python train.py --hidden_size=256 --experts_per_token=8 --router_score="sigmoid" --balance_bias=false --router_logit_norm=1.5 --groups_per_token=2 --lr_router=0.00128 --num_key_value_heads=2 --head_dim=64 --optimizer="soap_variant" --lr_mult_qkv=0.4
Below are experts of layer 10 (counted from 0) of a mixture-of-experts language model. Rows are named router (the router's row for the expert) and show model dimensions 0-255. Each number is 128 + 32 x the weight over its row's rms, rounded and kept within 0 to 255. Numbers have three digits each.
After each expert's rows: a language model's description of what the expert responds to. This comes from a sample of Wikipedia text that the model never trained on.

# expert 36
router:133095180107130213174037092134078087134103085153069167092113157102182114115073164163099122139101079151161133098181114086156111098177083139115111096073168163083130099152133163229099085135159091123145131097157168133141081148139130143128142085125167121148214133073151147165163150142114103107158113076142163119122159145144096120152094171114033143149080154151103143132094179142140202139074133142094160138116125183133132132126163133123167147063142153120098127177128109123122127086107153095096166124171138130112104128109140149102157108171145078113140150127117056105105135091116093129100148183101147134138088104131090110089171143148079090101066126126165079115130129127133134119113096163119142171073094151088161069157175147182110152156156109151090117118155140168074121147104158
Description: Periods closing sentences, often followed by quotes, parentheses or paragraph breaks, plus abbreviation and decimal dots such as "S." or "43.72".

# expert 21
router:157162130161101105113158095137141105190124117083183129158090128199107137163135073126141188155139049147134140128159223142106085145120186120096123145182091108094076097125121103126122162136061115136121130065117137153144147076141129131139138136133146129177122132107075192111092133150137118113126146149157155077114034124132076119172134108166124135172119170115137095163065145115158106170144112113158010132148113123104132064162101169120107207098126145101105186103108103135020147107131151107158142156183192126103073160145074178131124112118121080129166189092116043138081132129168098121122119157134111109117136130137117114121133120137131156142175095077125160141114083144144120141112142085118118128174096154102138138153131125119118092144100132171216141110157114143143106075149111
Description: Common English given names like Michael, Jack, Joe, inner pieces of words and names (Mad-ison, Pier-re), and function words of, the, that.

# expert 9
router:081129175064137089146090170093121126109141108103073156147144180163126146120187149129113142157122110116081137142113088132114116119127172093207131132100115138170171093119150147177150095133109137156161072144099109089088121212106106132079092078106138127101162138099170078159123155083135117093136116180163099175151133147108122147119153116061120076118149143165139127121130113180137160114094091105121126153135171180141082156168046125222112098153112141146101155168133143059147150162102076164126101038132186110167175120164072126131104110134142119106122159065180150155132160148090126123067115124076125125146082099129158101132109127170186113136076170085142160143144109109095153130148055177092205162149110103144145123123141131096100113098167145185140104104169149154206153119123129
Description: Capital letters and first pieces starting surnames and proper nouns, often after a first name or initial, such as Mor, McC, Sch, Cast.

# expert 48
router:107093110145114192123120101116168164064145120165077166090159101121122099185137091172118124124181093068127092084171087155123119186072174176149146145131113156105089152168129170167155119170145149118114145182092123121149067137147139091092124096145119168135105047133075101158101133104125102132107100123104116135131077103103124118188139117103139121122100154179129084095193146206146118106142188116079128103090072137109114118176200138071076120142081172131121126159146127136120141123149173102099090143141115138141140059093168196173112152143133139135141103154138145109139102147121123113084117140161077122122127184131094111132179146163086096135168139127127119083113199076130139120170118080084162170106127148058149138123125116114155138105162202156110115166128069141152192154203205
Description: Words right after was, is or be, mostly participles and adjectives such as known, located, written, able, plus "from" and spaces before numbers.

# expert 12
router:184142146163145104188055134118151184057190120113078127115069136163145107126173147136164094145168171116109108140127067170103146080097139084124140174125110071167158092190142115110116107139156124112075097129128124075077108121096080130110089129123172099097150143146182115149135074100207082135156084158163141092084160150114119125149167118159105154167110155158130131165150126128141185087133081095115134145184159181126096153221139116174098067189107100076138157145162088123172171128116088084101145147133168116168194161109114097125101152170145102120107148104146106117109134205090124127165120119106175157098091121082162109117106156109167168110141119151136132128126119110120118170158130137108219194160116087121160158122135132088144112101133145165078159171155100134189165092120114
Description: First piece of a capitalized word, mostly names of people, places or taxa in lists and tables, such as Cl, Pr, Ch, Mor.

# expert 50
router:154104123075096104105054152187117093174090163149105150085135191055182105204124125122081100165132173166132098122121143113096136117094165083170151098104113118137077120063105175166095126115093115147143181127114073120153142110114117154153136107122062139124134099149086063127093188104096099180095127155173071131097133130114135160092169068097159097053127134150127046146076181107117091147178146107148089161171106133079178148170140087096163097133054180099108152109128175107114112111136098182094116141129116112189097133142121114134144162107091161146076124148132152149121119161116105106167089127156101080114129110129140094069127171111133115104133105112130104092135131114193117090139111098130121119087107115113155113125112161141093194155161149100088168128108116039201151148102129
Description: Opening quotation marks, parentheses and brackets before a quoted title, nickname or speech, such as "Who's there, ( , [, plus section === markers.

# expert 38
router:097099155112111130145122091135145163091150176149156119115111186142100113127118075108146172135158114165112182076144083103102098149093119151160149098128164140137155155176088195116148137102059115093143096096083135157182092171122076112206090075070162131069109146126164126119120073122126186191158056131135131155089102152149165186131132105085159129096154139149156097171188142103154103126156089127146181181086083090129141126152110120089172112140137100187180113098083123105095072152108165125122083140107150085120081121061141137147090173071108134134154132089108122125190178162154097081090125092092124185107130139162119148136180141099187157161146122158129186125158170108162113179146134073153156112102117095147137097144105125092136114173145194140208161102106141106130156093131124
Description: Connectors after a noun, such as and, which, who, joining a second clause, plus pipe separators in sports and astronomy tables.

# expert 30
router:098166154118147113140108123110158059131114138137195100097172169146060137084163052084122177108110091165131182149146148137144098114173157108108152121093132117116157114141137189092089129121159092068107108125141116156095188128081158119117099116092188091169107111128099119132126112149158171127120109079067144146114093119154107182138145123121106105168128077120179115124087114150177048114075135097136140132130150151135116087142138124131110113066202122120119131087144138114127076126138082122158126164114144144091121138079070127087096129083189097066114166120105085131138102160162113149122162127056173109151129073105158127106101095206143168203132191173136112135127118110099110191076143092153170149178066117154068130135182124108096137167118177199163145128150089159155128120062131
Description: Table cell bars, list dashes, semicolons, and clause-opening words such as while, when, Although, After, plus "of" after nouns.

# expert 41
router:109124185145180104153127085100131099136069107107077140155118108186181130168098128195120127128161114134090096139147152063136136078134145154178116108121141120136159149112126082102116162122100189108169075143119163145139113079115140112118145147059077107148092163086155161148037077117165144119100182111161116143164152187089193128118175086171114079113194140126099141052112160117074171146132123148090145064113198177113124141123086127073157144187127076108088081115122090120148166117146077108141095116151143161130115167157114105134167144108087141122099108106079149120147166114092138154119189154155176158174117108122118094143143152179122131075131111137150097106103148057113120132132169158128111168151126111081112064137132172094095146094071174142162158134125131162101168218143141
Description: Ordinal and ranking adjectives after a, the or his, such as first, second, final, main, debut, and institution words like Army, Hospital.

# expert 47
router:108113100179152120167146116120089107165114118129137138095113131143096144116112107125158082175161104148158199122135151191146147163108175108097090138108158122120107102097104128141144149106161151144044133150122090140060116140125143123133138131108109104135077072163124131104124173129159112147097164122143088162097206185144106103097124089104078169142161177116069156134113203091102151094107119146087078110125133148120158135051119123064133124097157124109191146144103145120111189113116113120113078144117129108060107171106078141136170149137072117136105192176077164039165122128195105055122125144146153071119132079159095186149134114102128130140178102110112098093129168208106092095156098149182100108082113124129178165141088110131128121164112167141046087169075163086084149139124155
Description: Table pipes and separators, sentence-final periods, month names and word-internal pieces of foreign place names, such as January, |, Kosovo.

# expert 23
router:113108115114178146102207110177114109078040170127097109069175122099115174077144164191125123117023155115133083096126102084009081167127160130154147122167101165163127137105127122178144094122097135071120125134134128145070117106143188107150148148091135072088141126192098146134116164117161102106139122166111125136137145154132157042109136115104085129159068151125140145090130066137132147133146144157128145149080143109169123176101127123107097146156101058135164170160102115140110131112142104134111131077126120109111141144138131126115053158044103102108064172124156152121186079113130157147075115112149126098114140125123153166118153133135138096086083123111118149155123196129156129177106117140106108101145158181122114169109138201067143137138147093158119067102090157086076137132170108
Description: Field and institution words or endings in names and titles, such as Science, Social, Health, History, -ology, -ism, -ation.

# expert 31
router:154108157169094159097121061137111090126093191158152136076092148148123131123153079138140151136158109141137153131226255116096042149167141154135152155069095135073135126139132079144152123123119131103107069110100135147107154115127120086149164148095172100170120144146129119114128149091167124191148106100105144130159090101142160156177137093112137103171120178161172111138129092112133044110129152099170070132093134167100137100173152108141082091132160111113153176120144126141109089074128122159149126127130155150125114129166070115109069137138182064123101189131148082153157143137216120110131131090084140127090152090127169111085115117194102173155154142111070170134119124136120135118102161097171171182144091152133153160109187126109148181143114139184188201157152120144132099099130114
Description: Table pipe separators and the starts of cells in sports results, plus country codes such as BRA, ITA, GER and titles like Sir and Mrs.

# expert 27
router:125131112105088174162115109181137117083141152147157174050186140105110140105154084114121120071088133163081125158143096072118082154134120165171120171045121102110189132151125132116120131107144094094116116145175069128088140170150183104145133091071125132186099144166106096105131139126162164182145154069095110176119145118129156104154121159119149076127108084140170124104124094115090067109102114107194111150104185153083166081110134135078124143160141142165140111135186134124093065102124150132138133102077130215154136082152095147126106092124178141153136164170160095144127135139174176145108159065099125152130131136176190159093089126144123177106146230139135147128157094130109115170146187113147149136122117092138068145120168083111147212145153141112118167186148086133094120144065171
Description: Pipe separators opening table cells before names or places, plus country codes like GER, BRA and list punctuation after names.

# expert 43
router:123072118114167065206153095106151116109120129193082136180089119185159094125127176144068128088081147122108121144128155130165163090135174063197107097149138132123182159114137091078121181137132167107115119198068109133059138154117097127076158121122068132080122119116116128132066100113141228151093146116192129141130150123123158133084124107117148109112191131120098169110115145096150162132134116162102147094096178169116135175161154083064121141162105058133076114067193113091150144106162129064128124138158115098110122128152121069110122139105060169107124092154130137119152149128119111174122180153141154136192098092109143105102100145142136126089108131178145108107110109057106099160141115159116145193124162118134119109137133095067122149112136178083101137103111143123105183213150132
Description: Adjectives after a, the or his such as first, second, final, best, main, debut, and noun pieces that follow these.

# expert 19
router:113124083115146197094118151169102140156126172088108116136151112091184121148130164119097065102153111103188100127089072053155118115108149118149131092096182167082134067141084163141162159125121143120181131160137099121171124126117088112132040113076119149112106124087161137149116137116119063107118079134189112125121198167139125113151130087146106117117088043102100155065129102089102121153089135120164174110154117116166077083130065103125176187170112093148104096148126062134052078110059114176117089125146144125141115132088137103106140150181132113181094147131140149111146117093141168134116232111137157136103150082147085125105125120132039092108124111081106171133136114112097133169131106141201128164132137074130160119113079100166095122115117143088093107150154092152124155128074091
Description: First digits of scores and records in sports tables and results, such as 1–0, 3–6, 21–11, mostly the digits 1 and 2.

# expert 55
router:151102130090088080159104111152096140118112087139107137085138144087137113176141191108095049155115131079105084114151155146077139109144147108136122104127074095142080128122081089188091172171208140091132164154155090133126133147117067154135100081151102138122141115085129119095146089161134101194127138172101043136152136099125141084074187108092148098090153117183100154200116132114164141171119149061146110131107136116101190118100075171085155185150051184103128087124144167084113146183102099131080073097140104138148139162135115159133105155051153142144133141158128114159115164145084120103138082092134075159079117127139084087078130181131154114144168093094137109098128086083146114128163083075168161105115109156159112102146117151147167135091184138136140120111114145068155172155176151
Description: Opening quotation marks after verbs like wrote or answer, plus passive participles and following prepositions: known, born, assessed, Preceded by.

# expert 45
router:114110119119135118169113052110149097117119126127082166108089082183150142148132142163122136127131162106057087092132163102150192114142177110138116134113123132156166136136155103094090135119097186128128100143114110175107128121123099180113123122151064112116104182088128081114054106133144188160119158143210128129163142164103191136107100100133139075112196114098063161115132150089147130140155142188145152104115176173143143157129075117062111114138137068148130091099194092119123166101149131138120136148136134102145078115165116103136137123155103195100160116144108154092183097079080129144112187090173105118211086091153114125129095163138101139052125131176163083109124103061096140191141109119087112177184152106091115092131145081085102127110122170085130195134117160151111182206109162
Description: Ordinals and adjectives after a, the or his, such as first, second, final, debut, main, same, and the noun that follows.

# expert 39
router:100161147114066084157079128078095094081147102153112187103176163126051110130143105076084145125161161181090202142179083146044124179065114116164163150043084166118126179154103156145092129131082094136125131164123135122098100136106126116160091146159119220084147118086158073137113067135158096151132118074147131183125100106162130124107115170079098146092177124118120114144173137103127112117150132200112202151062130112149098136106126133074121098121094097124163097149127150085072106170091116100097128141107140097198112105110135109126106136101155147095165111153100095139166112191114174121148132147122139102072130188120137137137100174161140176181090156167127146120124084133183095163124135104126123106101144093144107112191144089110133186177164120170146123137099145103106156146120122
Description: Pipe separators following percentages and figures in election and statistics tables, plus semicolons, dashes and ISBN.

# expert 32
router:118149104061110080182116169141074090140184114149140143120180143099173114147137187139072147144150134172143153111141101152192156166081059174101161145127180146152114069153133125132101168179108100115132084153117224167100138230099122174120117132176161141164206137129130214182155111137139110165103115151124179182150138142128202135117097098092147162132086170123093175108183135117145148150126125100138125123126186138120129136116103112103158128101135173138083099149070135120163151088121137129096153123182096073123090179096106132100130095156137082159167141165112130133105103071127103150153119154085181126119093128156084078160145121120062128146122089169105106139129151121139113140089092202106170138107150185130095084163151133112171114086150113148159130161187120138145100153171116
Description: Sentence-final periods and closing quotes, plus percent signs and numbers in census or election statistics, such as 7.7%, "., total.

# expert 16
router:136108171096106133132133120092118154115203091083229142071172135101137099103125092076174139100169074177097118082097112110248090111142112093094127109107114091113174108159124090073081116129087134108097145129102075142130155125145182167133167144095147165161088161166087139074158110149181156139158106093136124150119098078128130154119097122168117128078127128162140139124155129098145132165171108084132108093137129117112181083127154171068187161075185169158112116093139085183129125126144093151087144148149139159121193107134079132148146104132094172139137160162146068093134136120102165161112165126151129175135101147139152194147138154135178212103138160067193089146102100123134128153095126090088102095129154075140094104150115111114103164101079124133148143156140162154060127149126178
Description: Tokens just before a person's name or a name's first piece, like of, by, commas, Governor, or given names such as David and John.

# expert 63
router:115125073139132082166152179118089123106099136132156108095129164132085146175145178155083090125198126124172130057113108161116165153080127139158072155080174166158107125173094172130118114196144177159117117154104132119112104123115168095068080104154119199116153145092129158162104118120170044161116126126125103099142072114119084147221089135085135095085139107171097122092159159126116171157079176102146118081141084102129111138089120149083078180114062118121178119170133142128104078174135108124145148121158101126118082111108178165112122130100163135105140091162145127117129158086124155166161082092159143166077142149107100144173149139082113129117136108124132082087131154134139165128164144134096174237114161110134103164107129096132179104093177108081072137122150144133158207148189137
Description: Past participles and predicate words after was, is, were or be, such as known, located, written, transferred, part, followed by by, to, in.

# expert 1
router:129160131111160165109072171106152110139092120134113112121107114149098156107135091109149084149127090183162194141122099182103146107157108068116087102154183136095119111066140141103136105089107070131080134151144121144181171139167159160147115115112225153122092151103090101144076057147122145109115087168139123134135116113104083147124183082095157143170131169071103169094135106202173203161140130150126173143123174089136161107146074157091176143079158116120106133166129083096097126122116145121144171174098076153144177127147163131148120151168155152103120116095172078195107123135134161143155104119124136141115110088141187097125143128062068162149155113141092162066101098135170130142110185121157119132112029142130106114102126060085102091081105140159147135168166155129187107084098183
Description: Articles and quantifiers, mostly a, an, another, several, any, placed before a noun phrase in running prose, often after verbs or prepositions.

# expert 59
router:185118170124084128103071112142111090115141157134098154097113152045179098143191099111100060162161116133134102075158134125121090153072121099114163082149097143142104113075133162181076156065117121136172146151136079090177115106117087142183142092114041126117101057158147097107150198126110155131136133144139072141125140136083181137091184079096168129093069185156135093138139152126137136155161123148129084188148104163119136147157151115061179120131055105112120183157192135089117070137133136152137094143167113159152118048131149138108143152135039131145111131147137182119110141123103087120166059118164124112165138140147109136100145165148099131088159090104149130088149117144183107089147122079109133137092108131155147093118135135118123181159181151147105183112124092121166126106129203
Description: Opening parentheses, quotes, brackets, spaces and dashes before a name, year or title, plus word-initial sp in spinal and sparked.